From a checkpoint of a small mixture-of-experts model trained on Wikipedia.
Size: 10 layers, 31.9M parameters.
Below are experts of layer 6 (counted from 0) of a mixture-of-experts language model. Rows are named router (the router's row for the expert), gate (a neuron's input weights, with its number), up (a neuron's input weights, with its number) and show model dimensions 0-191. Each number is 128 + 24 x the weight over its row's rms, rounded and kept within 0 to 255.
After each expert's rows: "comes after" lists some tokens at least twice as common just before its tokens as in all text. This comes from a sample of Wikipedia text that the model never trained on. Tokens count by the router's weight.

# expert 51
router [138 116 158 101 140 134 178 150 108 127 148 132 102  86 162 104 133  92 138 149 160 143  95 141 169 113 140 137 115  94 115 104 151  96 110 127 115 143  81  98 148 107  95 124 156 132 163 147 116 113 134 103 146  96 111 144 142 111  98 141 145 104  96  92 154 132 142 136 152 116 128 170 133 114 124 118 120  93 117 147 151 116  58 101 130  95  84 152 142  93  94 106 105 126 135 114 145 104 146 119  89 141  97 122 169 158 138 140 116 166 125 135 116 122 144 127 102 119 146 159 143 109 145 165 154 178 109 149 100 107 141 117 130  99 162  92 141  97 195 101 143  97 140 146 124 143 140 151 181 148 179 141 118 131 122 100 167 112 107 115 142 139 127 151 121 121 125 143 129 114 109 141 145 150 136 101 160  74 157 127 121 157 119 169  96 134 108 151  86 153 129 114]
gate1 [115 124 141  73 135 116 133 128 162 143 117 122  72  96 125 100  81 106 170 126  88 128  92  88 122 121 141 150 103 146 120 121 126 112 153 119 135 119  84 140 105 131 118 125 131  96 161 107 104  98 115 115 135 146 129 124 185  99 111 129 123 146 168 152 125 110 119 130 147  80 126 166 150 149 119 125  87 167 143 124 129 114  69 108 136  85 122 101 194  99 103 151 128 146 104 133 114 142 168 153 164 147 131 117 133 148 184  88 117 109 127 131 125 112 138 114 131 136 141 109  95 122 137 122 120 126  99 149 134 139 109 141 133 120  80 130 105 168 126  99 156 117  96 117 106 109 146 143  79 144 131 141 136 157  95 106 149 129 129 113 122 127 101 134 147 140 137 146 136 133  77 150 123 102 136 107 146 111 155 125 101 169 106 171 108 134 151  62 115 121 112  66]
up1 [114 185 146 103 133  92 152 131 138 121  91 126 113 100 139 114  84 118 131 113 125 160  77 109 158  85 128  93  87 155 121 129 149 129 116  76 111 108  76 136 144 135 107  98 134 108 153  93 124 112 102 142 147 124 113 120 148  76 151 118 116 137 151 108 134 135 114 114 143 106 138 152 147 135 142 133 116 130 123 131 103 124 122 117 112  49 116 138 148 126 116 149  69 125 103 128 137 139 174 151 147 156 120 143  97 112 153 107 160 155 105 100 147 116 129 124 149 124 105 175 123 144 178 128 140 167 136  93 150 150 162 139 162 129 137 141 116 119 175  88 151 115 101  99 131 133 127 154 102  78 135 158 158 131  73  74 134 158 115  97 120 138 145 114 113 154 110 129 122  95  78 146 136  89 123 109 105 118 156 136 108 133 113 145 136 153 166 128 150 151 132 127]
comes after: "| ", ") ", "\" ", "6", ":", "3"

# expert 4
router [156 124 129  98 129 116 194 147 108 139 136 178  93  97 138  90 145  83 165 156 149 163  99 113 131 116 138 126 119 115 133 108 158  92 129 139 130 121 113  82 151 107  98 138 113 132 144 171 128 107 138 120 134 117 101 143 164 136  81 149 113 114 107  91 142 137 151 148 152 120 121 185 159 119  94 114 127  84 134 146 142 130  70 124 116  83 109 154 147  72 121 122 128 142 141 114 137 109 191 104 102 174 109 164 165 153 144 153 103 156 100 134 135 115 166 103 111  64 146 159 133 123 152 156 136 189 119 142 102 137 173 111 129 110 143 114 129 130 148 128 130 130 109 160 121 158 137 155 145 152 157 128 103 125 135  99 154 108 121 122 145 162 130 131 155 159 115 126 115 121 105 140 133 114 139 102 141 111 132  92 125 177 140 143  97 127 139 141 103 132 133 112]
gate0 [115 130 156 120 140 127 126 101 147 121 146 166 161 131 145 152 174 102 134 161 126 104 170 134 140 107 110 131 145  99 129 113 109 134 135  86 110 119 115 141 133  79 171  88 142 120 152  87 122 161 131 113 142 103  77 120 101 157 111 144 104 145 110 139 123 113 121  95 159 164 133 136 121 120 123 164 184 126 127 145 119 137 137 124  97 171 118 151 114  82  95 160 125 154 138 135 167 164  72 113 104 138 142 161 135 180 114 115 104  95 142 182 152 150 112 147 119 119 173 138 112 139 113 123  78 174 127  96 136 139 117  88  93 159 149  71 119  98  84 152 103 107 125 132 104 153 122 140 157 166 104 111 107 132 120 128 106 108 147  98 134 129 134 132 130 136 146 149 117 161 154 122 141 139 137 104 177 130 158 136 127 154 116 165 133 161 126  97  93 127 146 134]
up0 [111 108 124 175 135 105 138 105 107  95 136 152 152 130 158 141 129 115 102 187 136 134 139 124 137 112 107 127 145  95 107 160 127 109 119 147  86 115 107 116 187  98 144 155 102 167 146 118 127 145  98 105 169  99 115 154  91 129 122 138 105 124 126 156 143 123 135 110  87 139  85 161 136 106 120 121 159 120 133 188 132  99 155 102 130 141 107 122 135 138  74 128 131 153 139 140 157 109 127 141 138 154 128 113 126 193 149 116 106 155 172 140 148 125 162 124 137 116 146 115 148 166 138 152  85 148 110 130 140 141 160 143 126 143 140 100 120 110 127 130 123 152 174 148 127 158 118 128 157 107  87 122 144 139 154 121 146 124 128 120 138 161 135  94  93 160  69 136 117 119 127  93 140 130 112  84 142 139 183 105 157 188  88 126 132 119 110 118  76 173 141 157]
comes after: ".", ",", "% ", "| ", "0", " "

# expert 26
router [146 112 156  96 131 145 173 143 134 142 119 154  97  97 159 103 151 128 142 189 159 169  87 104 141 132 110 154 136  98 100 109 136 100 119 150 137 135 126  82 121  95 104 144 101 118 128 150 116  97 158 102 142 102 121 150 134 124 113 123 136 102 107  83 159 143 137 186 129 109 115 162 147 106 118  90 115 112 130 143 153 105  97 131 136  97  84 127 135  94  89  95 151 154 138 112 159  81 182 111  98 174 142 132 154 151 150 122 115 147 100 152 119  71 179 125  96 120 157 121 171 120 143 127 117 138 101 154 108 134 152 134 156  98 153 107 158 125 160 140 124 126 161 146 149 144 139 156 139 167 159 150 128 115 142 141 183 110 142 124 149 131 126 127 131 121 111  98  90 110 151 135 148 143 150 108 141 103 145 139  88 161 103 152 123 158 110 119  99 115 143 109]
gate0 [134  89 126 126 160  83 157 138 142 158 133 103 132 145 123 167 139 137 135 173 150 115 100  63 149 138  87 118 151 122 136 134 110 151 138 115 137 140 125 119 133 172 124 143  96 162 124 120 139 107 136  85 109  93 131 168 127 155 117 138 177 137 119 163  99 103 150 136  89 107 148 130 180 119 147 116 174 118 102  90 128 107 117 112 151 152 124 149 133 109  79 172 145 154 105 114 160 136 146 154 102 142  85 140 126 125 111  97 128  92 152 135 113 109 146 145 135  85 141 118 161 106 101 130 146 128 126 108 132 147 101 125 117 148  94 178 114 113 121 116 163 118  93 204 129 108 123 109 138 130 102 142 123 118 110 121 157 137 173 139 128 129 108 119 171 162 128  75 119 120 150 117 164 135 166  97 149 133 140 134 106 185 115 139 127 159 149 119 133 109 175 136]
up0 [101 123 138  93  96 145 142 142 131  83 133 133 140 106  80 114 140 100 149  99 106 163 115 170 108 108 149 103 139 127 114  86 105 144 131 122  96 112 126 131 138 133 138 119 161 123 157 181 160 133  98 135 126 126 122 117 142 106 163 111 117 102 121  91 153 155 142 122 158 163 129 144  91 106  69 142  89 141 123 154 141 153  86 131 134 132 119 111 101 111 116  97 130 120 163 119 127 159 114 133 139 114 135 129 133 161 149 178 106 155 103  65 136 122  96 128 129 179 160 113 111 118 115 114  99 108 142 122 160 100 172 135 122 102 128 108 164 129 133 126  83 134 145 124  93 187 130 149 123 109 157 129 143 161 131 131 143 145 107 158 123 149 141 154  65 111  86 139 145  85 111 162 113 105 139 154 100 130 143 110 154 139 156 141 134  82  89 158 117 147 116 176]
comes after: "in ", "of ", "to ", "part ", "into ", "located "

# expert 3
router [143 127 137  78 107 130 173 156 151 156 159 146 104  96 148 121 134  91 170 144 156 160  96 134 132 117 114 146 129 108 108  95 147  98  93 145 118 159 113 114 136 102  97 137 144 114 141 156 134  86 158 122 118 110 134 118 165 118  80 137 176 126  97 107 145 124 144 143 169  95 142 147 120 107 111 110  90 106 106 134 178 127  58  92 144  93 122 139 141 108  84 117 120 149 114 105 152 127 150 110  86 149 100 138 210 167 155 147 115 136 106 136  88 105 138 131 111  78 137 135 143  97 137 131 129 185 121 152 106 105 129 123 133  95 158 102 131 115 166 110 135  92 157 137 139 132 146 136 162 146 146 128 133 129 132 101 154  99 130 136 139 159 105 160 130 133 121 122 137 129 139 128 153 142 145 113 127 112 118 133 114 168 121 160 106 110 116 153  95 155 172 109]
gate0 [129 164 139 132 118 123 158 107  90 127 174 163 119 115 128 155 109  91  85 126 132 124 167 138 122 128 155 127 100  85 132 132 168  91 108 126 136 155 125 130 147 157 139 141 123 115 146 129 125 118 133  87 156 138 111 146 147  85 122 128 148 127 139 160 120  92 119 127 119 149  91 106  95 141  98 131 144  92 113 139 170 117 163 134 136 126 165  85 163 156  86  79 119 129 114  87  61 126 147 151 143 147 126 179 192 145  99 173 146 151 134 146  89 157 109 130 110 122 123 129 109 107 169 144  96 136 125 128 117 181  97 137 149 133 103  75 131 152 137 131 125 147  89 167 137 144 145  90 136  91 119 119 158 121 141 131 132 127  79 143 144 132 118 136 145 111 129 184 137 134 135  92 157  95 128 111 126 150 127  89 121 145 168 147 153 116 135 143 107 121 106 127]
up0 [118  94  95  98 124 128  98 136 152 148 107 135 147 168 179 142 109 131 159 141  91  83 128 132 126 123 119 147 134 132  89 125 108 134 149 130 104 114 138 129 107  82 131 160 151 113 172 178 142 122 115 162 112 157 144 146 144 168 113 135 104 165 117  88 130 135 122 139 149  86 144 136 127 125 182 114 190 116 134 140  95 126 134 111 130  98  99 144 131 112 118 153 105 166 115 162 162 138 130 104 110 161  96 125  78  97 101  95 116 150 153 132 141 141 156 131 191 110 122  96 127 177 104 129 108 118 154  93 102 121 128 107 110  98 141 131 123 155  55 152 115 103 125 126  85 119 123 138 126 148 105  87 143 140  91 140 149 114 145 131 155 113 136 142 142 129 115 106 124 127 125 121 104 140 117 131  74 148 138 190 147 141 126  89 163 118 101 129 151 105 110 129]
comes after: "\n", ": ", "N ", "Class", "(", "°"

# expert 19
router [154 115 108  85 146 147 138 111 142 142 142 132  87 105 118 107 159 114 122 143 152 149 107 115 156 112 113 163 140 109 134 109 117  96 110 173 112 162 120 113 144 104  76 118  75 127 164 148  86 104 146 120 174 123 134 155 144 105 132 135 167  90 115 118 151 131 149 133 115 115 115 168 159 130 120 129  98  91 115 145 144 127  67 132 143  87  91 107 143 100 134 110 126 146 117 126 136  88 136  88 126 178 140 126 201 130 141  94 113 135 123 103 119 100 142 138 108  99 154 131 126 130 118 154 127 115 102 144  93 133 176 103 117 142 162 116 149 105 143 116 106  93 138 127 164 154 135 160 165 157 151 161 144  82 112 123 148 118 152 121 156 120 116 126 146 179 101  91 141 126 125 156 153 121 120  76 168  82 159 107 140 142 114 124 106 129  95 131  91 142 126 112]
gate3 [122  97 138 106 133 109 173 119 142 146 114 175 116 126 109 160 122 157 136 105 134 161  96  84 129 136 160 117  84 148 125 119 154 142 157 147  67 113 138 136 112 134  58  91 151 116 112 145 129 113  76  97 118 142 113 141 154 155 116  60  87 112 176 156 126 142 150 135 122 102 128 139 107 134 139 153 144  72 109 148 121 108 121  85 133 115  77 116 148  92 119 149 135 133 125 116 131 179 122 159 109 121 135 149 145  93 112 152 155 162 146 104 150 119 136  94 132 119  94 151 146 111 163 145  64 151 127 133 121 127 109 140 162 155 128 114  87 131 120  80 118 149 131 129 117 138 184 140 111 136 106 142 139 151 157 109 144 145 103 119 149 175 119 139 124 118 114 130 131 110 142 113 140 143 144 149 140 122 161  88 125 154 111 124 122  98 120 133  98 165 163 134]
up3 [ 89 133 133 143 145  77 139 107  87  89 129 128 167 149 115 137 147 145 129 142 130 110 127 126 161 164 121 162 167 122 137 139  80 145 156 134 148 164  98 151 135 153 137 131 118 121 116 154 138 154 145  96 141 130  85 118 163 123 112 132 105 136 144 108 150 111 133 113 126 160 133 150 144 144 106 142 107 116 115 160 108  78 131  98 170 111 147 107 129 142 117  71 114 102 181 119 119 162 122 140 152 145 164 107 142  94  98 124 119 171 145 117 130 115 111 130 121 139  79 114 199 107 142 172 131 171 156 103 165 117 108 106 110 118 143 124 115 110 103 139 123 110 119 153 134 124 142 163 127 115 133 121 144 123 136 151 105 142  94  86 139 117 162 115  90 174 161 196 124 139 129 130  71 110 141 161 111 108 150 109 163  69 120 130 122 115 117 118  97 135 110 151]
comes after: "| ", "–", "World ", "Cup ", "League ", "Team "

# expert 62
router [169 120 168 115 122 126 174 144 121 151 139 159  93  98 167  88 140  90 165 130 129 141 100 116 157 135 122 149 129 123 111 138 141  80 111 139 113 144  79  84 150 135 126 135 105 132 174 133  99 109 157 100 150  77 130 166 177 125 120 144 114 112 103 118 154 155 158 136 152 102 104 138 134 107  91 101 102 104 119 114 152  97 115 121 115 108  80 156 135  92 118 105 138 124 115 106 165 119 156  86  90 151 129 158 144 138 154 108  86 127 117 136 104 110 139 154 117  84 142 147 134 120 136 138 148 154 103 160 108 122 147  87 156 125 171 128 157  93 155 101 107 119 153 143 152 162 154 151 136 151 176 139 122 100 137 109 166 107 134 131 142 148  96 142 145 143 110 104  95 137 109 148 137 154 158  96 121  82 149 104 126 172 112 152 116 126 117 140  87 132 148 114]
gate0 [111 160 113 150 162 115 115 112  99 143 122 128 133  93 108  89 160 154  85 122 129 162  45  82 112 118 100 134 133  90 116 144 118 132 107 127  90 193 127 117 134 125 121 147 115 131 138 126 113 101 128 138 152  95 145 126 112 107 117 154 160  91 149 163 133 158 155 131  96 144 154 119 115 151 131 144 105 131 117 157  92 126 120 152  93 151 128 131 149  74 158 149 152 184 134 154 119 140 110 177 144 122 109 123 133 130 125 144 173  95 146 115 160 129 134 107 135 117 160 131 130 114  93 131 181 120 136 183 144 138 172 109 102 122 135 107 115 127 127  63 147 144 112 111 104  85 115 120 157 125 132 138 128  98 118 149 111 128 141  74 108 141 126 124 147 104 148 113 170 136 132 142 136 117 130 121 148 134 121 122 149 123 120 178 166  91 107 149  88 124 147 171]
up0 [129 139 142  99 150 126 130 190 125 112  93 141 148 146 145 145 136 126 102 120 145 139 146 114 154 104 125 122 145 110 120 132 185 157 147 124 149 159 115 133 162 124 152 121  93 115 178  99 122 132 100 152 150 135  81  87  91  92 144 159 127 114 154 174 169 139 155 124 137  93 111 141 127 128 137 105  99 119  63 121 137  92 110 133 122 141  97 108 157 137 116  95 111 142  88 135 131 146 145 118 145 127 116 109 127 131 152  89 178 167 167 116 139 120 110 152 131  91  95 115 164 115 167 188 126 109 155 135 162 177 125 113 189 137 104 153 121 112 119 103 122 115 120 113 138  92 127 103 117 114 106 150 131 118  97 101 114 128 152  65 121 188 111 113 127 155 170 116 133 122 132 109 155 150 148 120 135 109 134 102 146 118 120 124 128 112 100 109 163 150 124 157]
comes after: ", ", "and ", "well ", "such ", "s", "as "

# expert 12
router [156 110 179 103 130 151 136 142 150 149 133 192 107  92 146 102 150  73 137 154 164 154 124 131 126 128  94 145 150 104 119  96 134 112 104 119 152 136 123  77 141 110 125 151 110 108 149 157 129 107 172 103 134 102 136 160 157 161 100 130 149  93 126  86 134 152 141 163 123 124 125 165 143 123  91 130 129  91 157 144 195  96  82 111 142 109 107 132 139 113 108 100 133 133 145 113 137  97 143 106 122 171 130 126 189 171 146 122 112 136 106 133 123 103 159 139  95  76 157 119 166 115 117 150 133 168 118 167 110 115 136 133 148 111 160  90 123 136 151 141 125 125 163 154 169 144 149 176 150 169 149 122 108 129 135 125 144 110 120 136 157 153 103 123 145 133  96 118 109  98 162 150 155 147 128 117 150 100 102 129 134 148 133 121  89 152 114 138 103 128 127 103]
gate0 [142 115  99 146 136  73 134 128 138 128 101 147 118 130 117 153 141  96 164 121 116 130 123 136 104 147 124 124 157 120 143 147 132 138 106  80 153 139 136  90 155 119  78 150 132 158 175 140 148 137 133 152 108 118 158 159 175 131 147 101 142 140 129 118 126  57 162 133 157 127 123 137 148 123 126 126 130 144 144 149 126  80 123  75 103 109 155 121 164 129 122 134  96  89 141  85 154 109 204  94  91 115 130 150 107 118 130 109 121 156 116 135 145 105 136 123 196 110 110 123  89 151 133 116  62 179 157 121 132 163 108 109 101 141 129 140 171 149 104 126 159 104 110 117 111 180 122 131 117 137 113 149  94 124 122 111 174 161 124 110  90 160 144 137 142 147 124 103 119 126 127 134  91 131 135 119 158  92 135 125 128 126 136 115 146 172 120 170 139 126 124 151]
up0 [148  94  81 106 174 116  97 162 145 129  93 141 135 171 128 147 152 123 130 121 114 125 132 144  97 135  90  96 176 120 111 150 119 148 138 105 149 154 124  94 163 127 139 153 128  69 150 127 116 153 128 153 131 132 178 146 153 145 170  77 122 150 128 143 131  72 122 108 115  87 150 111 183  90 135 115 118 110 136 125 126 119 126 120  66 132 136 120 112 162 149 119 118 120 130 143 154 122 160  99 111 106 138 153 112 116 153 103 137 158  87 139  90 101  91 128 121 115 129  87 156 140  90  98  81 116 122  98 154 116 129 122 109 157 114 150 139 133 124 115 111 100 147 121 131 199  92 125 122 146 106 124  97  98 123 101 145 120 157 127 124 160 129 162 126 150 101 150 117 142 135 145  85 118 136 107 143 110 122 143 139 143 101  88 158 163 113 157 116 106  83 144]
comes after: "in ", "\n", "of ", ": ", "University ", "Location "

# expert 37
router [151 116 136  95 125 134 181 143 129 173 151 151 104  97 161 105 168  98 161 153 138 150 115 134 147 125 109 169 151 121 108 100 145 100 111 123 125 134 106 101 138 107  68 139 112 125 155 163 129  88 157 124 174  89 122 150 159 137  96 134 107  97 107 110 124 160 158 127 162 117 118 151 147 109 124  95 118  94 125 141 156 123  72 102 128  80  88 148 144  92 131 102 160 128 123 112 165 116 157  82 111 163 124 138 167 160 129 121  98 156 133 132 124  99 174 118 103  82 147 144 130 123 141 156 123 161 116 137 118 122 162  63 144 108 160 108 149 114 145 131 112 112 136 128 140 152 145 172 146 151 165 134 117 123 144 118 144 111 141 118 147 158  95 146 145 171 111 105 100 112 122 151 136 133 151 111 154  83 144 110 127 155 133 147 113 137  97 138 116 135 168 123]
gate0 [ 99 113  84 123 139 115 170 110 109 120 125 172 113 112 191 114  83 151 126 145 172 145 151 143 130 117 115 189 111 119  94 127 160 145 138  92 145 119 118 151  90 116 154 120 126 127 128 138 122 129 110  97  88 105 146 118 148 130 105 132 165  80 104 129 144 170  89 158 109 145  85 134 108 123 126 170 125 159 120 106  92 120  81 116 118 136 119 106  97  84 162 152 141 119  73 122 156  42 109 156 108 129 139 145 117 122 132 145 122  84 138 119 133 147  98 125 135  97 100 115 107 161  99 106 118 126  98 151 114 160 135 105 144 157 150 139 138 120 139 107 152 151 126 113 123 135 132 119 127 185 154 137 146 118  57 102 113 159 128 124 168  94 120 126 115 141 157 118  96 117 107 120 147 123 122 144 140 105  94 159 124 142 126 129 121 142 145 130 104 146 126 126]
up0 [104 144  67 136 108 138 122 132  69 109 119 147 139 131 155 115 120 135 150 136 150 154 118 127 127 115 133 127  78 126 106 123 139 108 161 157 112  97 158 133  97 108 147 113 126 137  85 135 108 117 175 168  90 122 131 156 153 121 126 130 144  94 120 102 119 167  91 149 131 119  90 152 151 122 169 113  96 152 132  82  96 137 106 116 131 111 134 142  99  45 153 167 124 103  90 136 138  89 122 140 109 116 158  96 110 102 147 160 175  92 121 114 149 141 101 129 130 136 125 160 116 158 110  88 110 102  89 128 135 174 104 139 163 131 126 159 163  97  99 123 112 157 117 116 118 105 135 132 136 148 118 172 137 112 113  90  90 164 109 124 111 126 180 122 140 141 144  97 111 124 107  82 138 132 100 179 128 116 111 145 118 103 151 119 142 130 148 129 143 133 144 100]
comes after: "| ", ",", "; ", ".", "$", ": "

# expert 48
router [141 118 152  98 128 159 165 147 112 150 150 186 117 108 177 105 181 114 155 145 139 149  88 107 146 106 110 155 133 108 112  73 140 108 120 150 117 126  92  85 142 109 108 135 138  91 134 145 117 103 147 125 134 124 107 182 146 116 105 135 136 104 100 104 169 170 143 139 177 100 105 173 151 114 107 131 110 112 119 133 150  93 129 107 126  91  87 146 140  81  80 104 135 158 126 115 155 120 128  93 125 162 126 148 169 150 138 124  91 137 102 138 128 110 171 135 112  85 160 130 123 138 156 145 117 138  90 135 103 134 133 148 139 118 142  88 154 107 145 101 123 124 143 153 148 127 131 133 121 158 146 170 105 136 100 112 168  97 132 141 167 140 109 118 140 153 104 109 112 102  92 131 145 143 160 107 129 110 141 117 132 159  93 150 113 130 114 133  72  97 135  92]
gate0 [134 154 109 124 149 170 194 139 170 123 104 166  54 131 152 120 130 119 150 122 115 133  93 155 120 114 127 119 142 138 142 158 146 110 119 138 162  94 101  90 138 130 136 128  83 120 103  85  78  99 127 131  93 128  93 148 125 139 168 109 155 142 150  77 143 147 107 169 122 113 139 160 163 132 116 114 158 135 155 113 135 105 101 148  94 136 123 117 139 102 126  91 152 126 147  89 149 145 119 107 133 148 164 139 145  87 165 131 148 109 130 110 130  70 168 123 141 116 145 116 143 117 116 143 111 163 115 115 125 149 101 117 136 139 134 132 113 104 106  97 156 111 148 114 144 114 123 158 112  91 141 143  95 134 113 145 160 162 141 125 157 153 135 104 133 116 108  92  81 114 150  83 135 117  91 102 156 133 145 110 129  73 128 140 163 133 156 107 136 108  69 130]
up0 [129 108 173 108 123  84 125  98 121 153 144  89 162 104 129 135 121 127  82 147 150 149 154 154 161 161 139 107  94 144 100 123 104 127 150 143 135 162 109 134 129 137 134 133 151 145 164 159 137 104 156 144 153 119 114 115 119 107 122 158 115  82 119 194 127  97 155  85  82 167 111 101 118 113 124 125 109 113 134 141 122 160 121 118 137 123 109 141 124 163 149 153 100  81 106 130 138 112 193 138 107 132  79 139 102 129 120 131  86 143 118 154  99 121  96 142  88 136  94 137 114 169 128 126 138  85 130 154 115 155 160 120 116 143 108 113 136 185 148 148 105 159  94 111 115 135 123 122 125 167 156 121 152 146 131 130 125 103 133 121 117 124 172 113 109 134 155 166 161 143 110 161 122 137 162 122 123  97 144 109 177 169 131  89 104 147 122 112 154 156 174  93]
comes after: "of ", "in ", "to ", "\n", "on ", "\n\n"

# expert 49
router [159 110 158  86 103 161 151 130  96 150 150 154 100 108 127 119 148 112 154 146 135 128  89 124 156 124 127 135 142 111 118  81 175 103 110 149 148 104 106  84 162 100 109 144 113 109 160 159 108  98 144 116 143 111 116 139 163 116 128 143 128 102  82 134 135 142 167 132 129 128 116 159 142 120 127 103 110  79 103 123 157 120 109 102 146  78 119 165 118 111  90 104 113 138 116 115 138 119 147 100 116 159 128 139 154 159 157 125 115 121  83 136 113 104 137 131 102 101 159 121 136 133 146 176 117 157 113 148 122 128 151 112 170 130 143 128 129 116 148  86 103 121 129 143 155 180 161 169 129 150 163 151 108 139 114 111 163 101 158 102 152 170  69 124 139 160 113 101 124  90  88 162 174 137 169  94 132 105 147 124 123 177 131 141  93 119 130 131  89 137 131 107]
gate0 [114 159 159 160 104 125 133 133 145 110 125 156 126 166 190 137 124 162 141 145 124 140 127 145 103 139 108 133  98 187 113 145 104 158 153 126 114 119 118 153 142 125 146 178 140  81 157 140 112 138 149 139 109 125 138 114 144  96 174 114 171 147 109 139 181 143 129  97 148 123 103  94 193 149  97 112 126 160 119 154 119 142 124 149 147 128 126 126  97 141 169 143 137 107  98 101 171  72 112 109 100 114 130 107 135 121  96 127 110 118 128 155 120  75 153 146 118 160 114 130 109 134 164 142  86 139 159 131 139 148 130 111 136 142 132 114 142 111 112 172  97 135 123 100 117  96 133 139 103 132 140 131  83 134 144 182 118 166  83 117 105 145 138 106 135 114 117 164  80 164 105 134 115 134 163 107 166 129 157 143 121 157  93 102 128 137 141 123 151  81 147 103]
up0 [125  81 146 109 167 130 134 101 105 100 142 129 158 133 148 113  91 152 134  79 156 146  97  92 155  98 142 130 124 162 178 137 151 134 106 123 120 147 113 197  85 161 101  75 124  65 131  92 146 116 118 151 154 131 122 140 123 188 129 137 130 108 189 130 142 157 150 117 166 120 128 138 121 125 113 153 185 111  93 101 119 162 125 144 130 127  92 129 137 122 157 110 106 152 142 135 154 149  98 124 104 113 123 114 149 133  83 131 127 147 114 115 171 135  90 122  97 111 102 177 148 134 120 130 134 122 155  61 131 117 125 137 162 137 111 132 107 173 119  95 115 124 166 150 163 100 116 144 131 129 149 129 125 159 109 125 109 121 106 193 153 108 143 123 135 127 149 137 152 137 141 132 129 144 113 122 138 103 123 145 141 117 154 170 118 137 141 107 126 150 156 127]
comes after: ". ", "|", ", ", "that ", "The ", "where "

# expert 43
router [150 116 111 118 124  99 173 123 131 144 163 161  90 106 137 105 144 120 167 135 143 146 107 103 168 115 110 130 148 111 125 123 152  76 149 164 135  99 102 103 146 145 122 148  96 145 154 115 121 131 165 151 122  92 122 171 203 105 134 139 146 113 109 129 158 132 134 150 135 121 148 143 157 127 116 118 126  79 118 168 149 108 100 124 110 115 110 136 118  87 105 103 122 140 133 110 153 111 145 134 106 160 149 115 184 151 167 125 114 145 132 149 105 116 154 135 123  64 135 156 140 115 190 128 130 173 112 132 110 117 155 105 138 125 132  85 152  96 170 118 110 124 144 154 184 141 117 138 163 148 171 120 126  92 116  78 142 121 139 118 153 156  68 122 147 164 102  88 137 140 120 154 140 157 118 105 116 109 146 112 128 147 128 148 142 136 140 123  74 120 139 129]
gate0 [126 123 138 148 134 124 129 106 161 129 110 140 125 104 129 146 191 154 138 116 125 164 130 118 141 128  85 110 169  81  81 146 101 130 122 112 129  93 124 107 100 123 157 132 112  84 129 131 151 120 144 111  96 116 109 139 130 120 100 130 108 114 108 119 124 111 149 122 155  76  98 136 146  93 103 104 127 146 164 138 156 183 109 155 136 158 128 120 111  87  95 112 118 126 103 159 137 158 111 128 102 169 153 182 167 144  86 134 105 129 128  87 115 171 189 153 105 128 128 146 146 120 150 155 146 127 124 162 146 124 115  98 157  94 152 110 138 111 140 112 141 103 119 139 179 102 154 106 156 148  93 139 132 117 114 156 135  74  94 159 149  91  74 142 120 137 119 140 158 131 128 123 118 126 109 142 141 104  81 161 127 120 100 142 167 121 160 123 128 118 172 160]
up0 [157 149 124 157 156 128 125 129 106 135 126 167 120 112 158 142 190 113 157 137 126 112 107 125 147 149 153  74 178  68  98 175 168 137 118  96 157 104 182 131  94 131 141 148  84 102 146 131 152 109 128 127 139 156 135 125  81 143 118  70  55 137 156 149 134  93 153 134 135 162 121 128 132 103 108 162 125 144 146 179 128 131 141 136 107 115 115 151  99 140 170 138 144 132 154 124 111 115 138 135 135 162 138 151 137 164 180 122 121  82 114 154 135 133 160 127 134 139 146 120 139 106 152  98 154 106 120 138 153 115 150 134 145  98 107 137 106 114 159 163 135 159 159 142 160 118 128 108 110 132 155 106 107 126 107 101 117  92 147 141 137 113 116 135 131  92 139  87 112 130 134 115 130 105 146 104 127 153 142  91 113 176 151  78 106 116 146 148 106 127 109 114]
comes after: "- ", "\n\n", ". ", "; ", ") ", "• "

# expert 18
router [147 110 112  87 135 145 164 165  97 161 145 160 111  89 146 115 144 123 138 169 130 156 101 146 134  93  98 153 115 117 123  98 167  62 105 152 109 137  62 133 115 120  92 130 129 125 128 108  97 112 150 142 134 121 113 157 130 104 114 129 128 104  98 125 169 153 136 171 156 118 123 151 152 133 115 107 101  76  95 111 124 140 103 122 133  80  98 143 101  89  99 112 131 151 104 110 134 102 141 102 126 166 113 148 179 151 150 155 118 150 108 147 114 115 130 132 102  96 147 132 118 136 142 137 121 169 122 154  84 131 127 132 141 115 141  85 143 107 174 121 120 133 150 148 122 161 157 180 145 147 151 137 145 126 124 111 140 112 125 123 151 123 133 144 145 161 108  82 126 105 134 148 154 158 139  96 127  67 164 122 132 136 120 164 108 115 106 108 108 149 180  86]
gate0 [127 108 115 149 137 129 147 108 164 148  86 178  96 127 153 132 161 130 116 152  99 106 117  70 101 120 137 127 148  91 161 103 181 147 130  84  98 134 130 142 136 122 111 120 106 139 136 171 146  95  70 127 110 109 142  98 117 140  90 109 118 170  88 118 133  90 124 124 123 107 118  94 170 155 143 114 132 133  83 161 148 138 109 109 101 153 140 120 121 124 115 118  66 129 104 130 130 153 106 121 118 148  93 168 142 189 109 128 157  99 140 150 129 141 154 143  75 153 165 132 143 140 153 111 139 122 136 127 178 127 123 123 132 106 150 102 104 143 161 143 125 125 101 130 147 131 125 140 132 107 138 119  91 141  97 134 110 107 111 105 109 149 119 124 132 108 104 160 125 116 130 184 117 121 181 108  88 106 158 120 150 179 151 119 140 145 145 119  96 133 163 167]
up0 [137 144 114 124 138 162  83 151 105 157 147 104 135 146 148 110 115 119 176  73 152 106 124 170 107 138 111 165 110 141 131 176  89  99 131 126 138 133 138 130 129  93 142  99 112 128 153 110 140  97 125 160 124 125 142 152 160 119 210 157 123 104 117 126 129 124 148 130 140 110 111 159 138 119 117  81 114 148 123 134 113 109 153 134 156 108 145  84 142 100 130 117 138 127  85 163 148 124 130  70 102 130 124 128 135  99 134 154 139 121 137 106  67  81 106 108 132 163 156 112  81 119 101 114 115 127 118  78 132 141 147 108 132 135 128 122 101 126 130 158 117  90 112  92 124 102 129  89 119 136  97 132 110 105 135  92 104 202  92 127 106 118 176  96 125 134 147 177 142 129 111 157 123 145 102 167 111 117  98 120 157 122 105 128 144 141 133 133 159 151 157 130]
comes after: "\n\n", "\n", "|", "3", "6", "0"